Below are experts of layer 5 (counted from 0) of a mixture-of-experts language model. Rows are named router (the router's row for the expert), gate (a neuron's input weights, with its number), up (a neuron's input weights, with its number) and show model dimensions 192-255. Each number is 128 + 32 x the weight over its row's rms, rounded and kept within 0 to 255. Numbers have three digits each.
After each expert's rows: "comes after" lists some tokens at least twice as common just before its tokens as in all text. This comes from a sample of Wikipedia text that the model never trained on. Tokens count by the router's weight.

# expert 30
router:166139153147179094135135096147137108113096180151099115067135142131096106174099086142071072120123168125139150112102105169132088121129174115056149136143143170134143163143093115075102130148094087
gate6:174122171207086163135199095088161093074095153177130162127142130189129142153117073137120041127174197117228147116148185155141130133117125095189141117148082095123115127133125145141127088104178143
up6:096127123078113097124139118129091141121093141055095107065128126114125060122166154120137241085155065135114088122208114125140112090163099099131142119123123198153129096135118131203132118117124174
gate7:123163137151126128131119141136103128140173106182112188144139144172124145118123188118110219058124141116086114152136133114081140181105090135107161151184066142116104159087173102125119094207085082
up7:139146147093120169125175122141138153093142166172129175153134138147115201122158178118139188070149228110096136154101103120061132072128078168143096137175150124099120161092117109126123062159103119
comes after: " ", "–", " (", " No", " U", " Jr"

# expert 37
router:124134096135079125121122130103175105094082146137121136150118152089113144145119137176085110138090119147122146083144184157157108115094128152113134142125148174161121179150128076082143158111145118
gate4:147128095156062122112157069057162089108115137153109116145132145113124165188129124090071106161098146095154127166102104107121107091090105099114192109085190171145118085098117098214167187124143089
up4:112140108110148140118105128073162058099167113072165142103137145152121181114083176081144130156125196123195133086139154084131132124158138120098116134101150155151118145099131125156167100154182101
gate5:107166180108131108134201163126158058111109144171117118136134136077140104128140143097117116144115175131084109136039094110125126130115171156155183156182113181078085177112093101128191179155080132
up5:159109097242172148132168177101178096113170171099138129138140152105123161166164178154117089130121141122165163135051143141097110092157123105175117135148080138138151072134130098106104137116161105
comes after: " |", "-", ":", ",", ".", " of"

# expert 23
router:179150122087094057193139115113155146096116111195061080156118095148118181126209101146093102133072069139127111137118212121152103178169127104148117136118161157127083119126166122141081133150119086
gate6:120094131161125133143116143113113118093117050150183110114119100163117166165180105114155151096147137094170103188160156105122156079106142148082152202091217127163214153080164163187078192154084099
up6:138157080145120137146085115097152103093146136134119153121125105129117165187127132068140115154144165086194111113159153101124171135062156108056138153069160121181130163084147157135144099124103125
gate7:066091078148164161132091132157168150157122114112086085106119150093134210098168144160141168124149163149161141185094094137161171084142115114085174135067100133075131117187120102084103186135132123
up7:045198097063152108128183144076137103122144122146136105129110138098125165083158131157104079103124095161152165187058176158140155104130149110122193141122139149128161082145069115113153109126124152
comes after: " the", " of", ":", " The", "|", " by"

# expert 18
router:182096150132130112130138149149145123093107146147138141072142089113120108133120117135087146128124156122206163121088174157186105119095140150113122161113149132106119097129128093097138128106189101
gate4:099061132126152121145122095112126088140099164150139131129142114112135066135116068200186169197069197122051185138167106167161131167053126189114107178151180122128143153130141143092159103142210127
up4:104136115127141158121129105164122095128176147140171102101135124103119121163075125170137039122121174128149082128135088098096111142114080057104142115162145138183098180108146170064089119166125103
gate5:110144196107131108122115151085139096082097058151134136161122138094120124123121102091148183191123111129203043124146127133162055163122146113130128127214133089134140120122076164146147129126162121
up5:124086135087132082133124060093153165165088073092102106089113149164107122122098133098144210157132141118092146105113086120138094101143126136110084168169082101127173151117100153083125169171073089
comes after: " |", " ", "|", ";", ":", " in"

# expert 6
router:141127095175110107124167136126156139145111152152148139122134157093117116115131125198093122141079133163149157128114197159158119162064162101129136173134125181132157149108141061105144158134144085
gate4:100184163160153147142076158068176062158106174148119114138120149075132033109126155111168122178116135157180118079135127191111148125121146152091112130188104158130186128120134144113133089072100159
up4:094093202178138127124052120102126177137097133154106183166136159104134120163128133140078150146176159131087127142199138141107105130076133170098203129141137143136150125042157123102165137091161126
gate5:085116169166137064121042139131156125124084146128142136064121124102119120154114117145154147158088123163158174096067203129156122210104208121159128175149100161147129120106118152141084121083114115
up5:132157084092084148126130113105090158088126110139173114160137089139117128134094133123151127154160120082141101107174076137124164086099113108049071079112163154085128136144105191051133158136068079
comes after: "-", ":", " \"", " of", " (", "|"

# expert 38
router:144119116146152114153082162138153125145085122136145118117131100136113143133120155132043122102127126109116186118143133121154130116070128144099216184124143140144137113145096066077136101115118074
gate0:191104174153136066126091078131160120121157170167135167091121123172125093080125147137172109151104167131159086075117085115155189000188136175099103111154108134085152099220122115138093083094085087
up0:067130158076121111122141179156110094139141129112060085127123139102132104158108070142142172109166097138136118160168155132137074186129116099093112101133197072077110147015180109105153123139128206
gate1:131139101120188104113116140155090157090133089110169145184125153222142173135135101097136122071123088128103147072177147155153113098189132126148114119156132130143087141126136129180104176153076149
up1:187163137107134157123117143147140151080172080101182166182133143163123199109100118087147104102087125121078171081098120088154128152117164135156155171137157109116089107162119116072091142098114115
comes after: " of", " in", ".", "ed", " to", " on"

# expert 12
router:142116116175142108120113123161191125169083156089146146105124133083135146107103093164101133121063102146161134153122156151151090123093196129114143112141152099108135132054085076073108144127102088
gate1:145128138105100105158136108183145111176173140125146088112129135149132141114144112145110145097085132123173110104168121106132102132160177123178158122108115132132139101191122200063124119164142123
up1:113138106074205154130116166108222120120115105098174125135108162098120098156136167145128118151129139140124165094093154136073164123159099108143077113101108089102155041135102124143158075091144105
gate2:135148122172130096109164117184197081132153106097174100142129110073123141132110121100142164155142183142080077117080173148077013109191146130073101159134190110091157117067112096126104084150119114
up2:089118114123128095128169117109101134104153169106144225149133144111125172114118103096104147110140143105072132112107147122071134173201111109113133148109171092096111155137107192113194125106095125
comes after: " ", "-", " (", " with", " \"", " is"

# expert 2
router:154145126103168114148122130177183147161153111155148145132131103134124142081153099191142150114149096115129171081126170111153108175127177112111132129068202147137147149102108076109136120132125101
gate4:163110150204090153153160127164123120097127136116189215106113163092094162120120097164152188146107114107146168113063138101177116125088200223088095139123105146147169115161073135154160121168152154
up4:146130123062138118118111146133195080139095103140120064078137112133160114115114153140118143073115171169164067156168136221089162148165104084130173149146137073098103184141182092132070154141080136
gate5:084094153079144161117123153138190199122132098118099143146134101090141179125151101111163125125175146141127161098109090081152196125111093112133157125097078147159183162168144084111083143088101107
up5:098133132078156162108071158113164133169080038162102188163122111130126117184124054100161174092130081131172146106137061084174199103114126082082119125115116157149159157113136107160061132130121056
comes after: " of", "'", " in", " for", " the", " with"

# expert 10
router:172166122137150097179166147137144170127083136158112094091125117129106130087113124122076172152129131138120158121108158135139111181130143123104118164155078114096143079164089133097160134132117083
gate3:183081160172109136143108106137132087116126134107079140142117138188122111140131138117127132135136147130199117106160130134138099027128158137178133161133116121171125116150164146128095175143105128
up3:129103194128093125139094155146117151180121203205121120132129137167126065114132167135110178132161101122180166101170123155140073105109130140190179115113160115158103166175114171119161174102099133
gate4:187143152157146103144152143049119123197133116144123105135120152074119145148154098157107142079123120122133157221095139133111146086056146097098144144118154080127062115122121077180070052190157122
up4:154120210156139085136183127156158115136176087163121119124120165153128148190166079092206141063124149118175122168088106059139132042170162160107103142087169090116063085054143118049102170157136142
comes after: " the", " of", " (", " \"", " a", " A"

# expert 25
router:093089086108088068138127110122141102153122134090096050071111120100110189152196105178163101132124055108107150143152108117134118124125114098095152105112135119117141068148113134140107148141087109
gate6:115101099093084151123136097092088139136127087171202121093125095064128160116177182136149095145145095124090181100152074128171116132136110167152075115055144062131107134074071126151102167153070129
up6:125067107028077159109048096150105168146130144179113138123127140096153129111138218127118231156103126099069170107100096127125137144053139172150126172066140156094165127141096076183133141132138159
gate7:092114150118113095131106132127109171193091112118099146135102115116106124068154153137148186148133077085079147102101110105106127120151056148192073140091138108094133122147191101106100139153120103
up7:131150130119110081143178121173142129118155132093148151134107113081143144122172162169119182143135093139100130120134136085125124162166073086134107169099108124086120105148137102131143195195124124
comes after: "1", "0", "2", "9", "8", "3"

# expert 5
router:162165054164101072144140135157123117143102150119110116122122110141108174162176131140134159166144126107111094070090194112214093148074128121114163166100105118128086093139116073093138117126132077
gate6:148092090134142056103118175108112175128093083167126121116119104084137174074160160166093109101149124100118052129099161089146100144108084094114144106166155127127121120111068108128181111103127166
up6:079157175104080132148126088143122119171171178123182077141127150095144148122095115104200130145178159173140136160097048090106109164122136152156111111051115146119110130077168091096124123215152120
gate7:114159126135107096141165162140151184121153108181141094134120114122140121150175078129155173151108114134130055116125125118127135145054120112146177182176098115097098130105085129139115162209060118
up7:105112169151078129108081118064091127122116194155116138156123109154131121191096128078105145151064132182126166152128199146060123152087147148110143148100108153145132137138089145074158118126143167
comes after: " the", " a", " The", " and", " his", " to"

# expert 24
router:141136110169138106128125134116138082109121140172072128069112123156122131150137088122077087128109153105177138126093136165229120141102162129100194132123139112150159149167113115102090105117092087
gate3:198123149047134158144145122087133137137176132148119107153123135155133127166133160105151072074189156118124086110124136111170088098101104170099114144095156136147145125098146120078101140075075087
up3:200118149043111148109075096157084133119156149242079145085142099110141131059113157091120091096169168114146117150120152086162149131098163183071115135158112156109094096142108131083095129135135113
gate4:119186129051142089146165140140078083107139117111175105131130147096122106132052110134074099142152079119175095126097118204103158148173096122107142135129195118161102153145215113114154211135205080
up4:127123093138159117128204135117061074157153172108130135124122127131123134147102127124150139145134086152166096115064153125111145136188111082167151127137164100152151145179129128125164175158156074
comes after: " ", "1", "2", "–", "9", " ("

# expert 14
router:147112092096139101128114126105159087110092166112114121081116143085091152169131129149090084146094128114096177122120134127130113158150171105035124109102141160146129111097096111089124116107079122
gate6:147084111110167115136059115088151101054146160106174148075138130127119188102099121142086184155138078151163153089200172200155118114105176178134137152175111064069157099162077161156151088161100124
up6:120052127142125120134100123121127069066099137072180102064134107118118165150062078192117158152135067144153133128167129193146131100086161119172107098153074100070150101098132141182186092128105123
gate7:121096163134159105135114152187114128116088156096168135135142118123104084159126176069156138162095139106143135107208147111172040124192193134149150139170146167137143124141068159134124105104119082
up7:093063135135123102147153129137136152157131167161119065109131133093115154119201130190186137203127075135104129141145079080173095033147149159158109120118135143140145124096192126115148125073103147
comes after: " ", "1", "2", "0", "3", "–"

# expert 28
router:075138132090159102131120094166158124113120133107101140144135118089118117147140166170138133119126148106134096117088075168150023131084099115098133125144145113089070098102100068113082099129161071
gate1:124147118146075129115164139095097068139120231127118149138130112124135159135134111172119171089187166131103102108126155096080173122098161127164140117140055114144144148076082090188156111114151070
up1:157146100098121088141132158118135189059159139104099064083129125162138162145100108145114089124099133111150084124128126125165150166141096109134101126099153107066140137165124145065188161156120210
gate2:070133121152102113125101080131114168169158138147153152120117126144145189172148155100146198101146147140214062109166151147109138119078120152192106142116101120072135162119094159167182095080179177
up2:151081113128144139125159119077132143145125113150124151123114122150119145064131090112155088122128129159104124146154115143147226182080127122122136093171137108131135094137096071049146164137147047
comes after: "\n", " he", " it", " which", " It", " He"

# expert 19
router:166172097118090109129103170129149119155167145150132118098132132139125139127155156190108149171104140119151133103137093156118102162094110093108090172108150187095127142156166101082124155152148118
gate6:136106095143087098134089122129158093122151169067123078079119124101128113088146186115129150156131155141115119112165123122157107098163184089146088121128144158087161076175097167163142149136140144
up6:138138102083094098147117122108175096126154172108119103129126113149134186066095173096130208129133097161107163149152139167127121100065096107152099076116148133116137095168042173228172098109156159
gate7:117110146132146089130154142113152131090242095082121083144134125088137125093144156165089128102160077144102140107208145130139182109153059121107126079175076122122058121085129104141136079138181120
up7:112105105098077083131167164126123165092174130138093127137121128091120093090118177180188101098155100142092148119193124130084113142158107121108132133134108107114129136083120126134109109162104183
comes after: "\n", " |", "|", ";", ":", " Al"

# expert 36
router:120067102122112123129103155155111124140101139047084078074125116133117113164144146157079161106137149137092199147163133127221084102141104130066158205111167122146150065164135082099109154177103069
gate4:114120105090127169140180123085125112068121142103124110116140096183124212059144069121140125159111085123087113100184122118065162158118087146081144131180091139173143156161175154132193151098120086
up4:143152138126175106135146151078073156171104088123131089127123147122124113152097120184155101134103145152055141179088166131160158136173125126198107138157088145124064134093090079130141139155102182
gate5:120093166152112159129052107154120155133166076090110131107133140159143103153095157103115174100120143130107142169145125077066052076093079180154191173129089131146115058129145086146146092164188136
up5:109060152172107162111097149168146171152118108107140134162134128106151025140115115056103151073160170118142176176128193108100101077102116148128124178150133093154172138070169081146182095099160164
comes after: "s", ",", "ed", "ing", "ation", " University"

# expert 8
router:166118134120082115125162107173114148099076109087134104066124110092126158168130162120134128112147125139168108129105181146187152167079111107110134182108172133095150101144117045117073124179133072
gate4:152129074156137091122112097121122110149107076131203095101115112115140093172154148080074124144139123120098129054069141128109124187124145138046093199125119136179112128100170092127057139140097077
up4:098105062111104095125126083088137121093124113099093109157125128088127114180173114105135106167101142113089099095121147060080147119036089143122080158118051142178105097108169115107128138174128120
gate5:148113114076123144122146132116080121108080156064103139106138118159131185148120167109113143140113153137161133183126153089156119052174186097135102167141135110075192091185158092135079102109113114
up5:138129122143085113113128133102086105145193086142166076142129118146111097208108107061156123135152176138098085113125076152163069172120132145125096093147063120167130150180169114117189174146172135
comes after: " |", "|", " the", ",", ";", " a"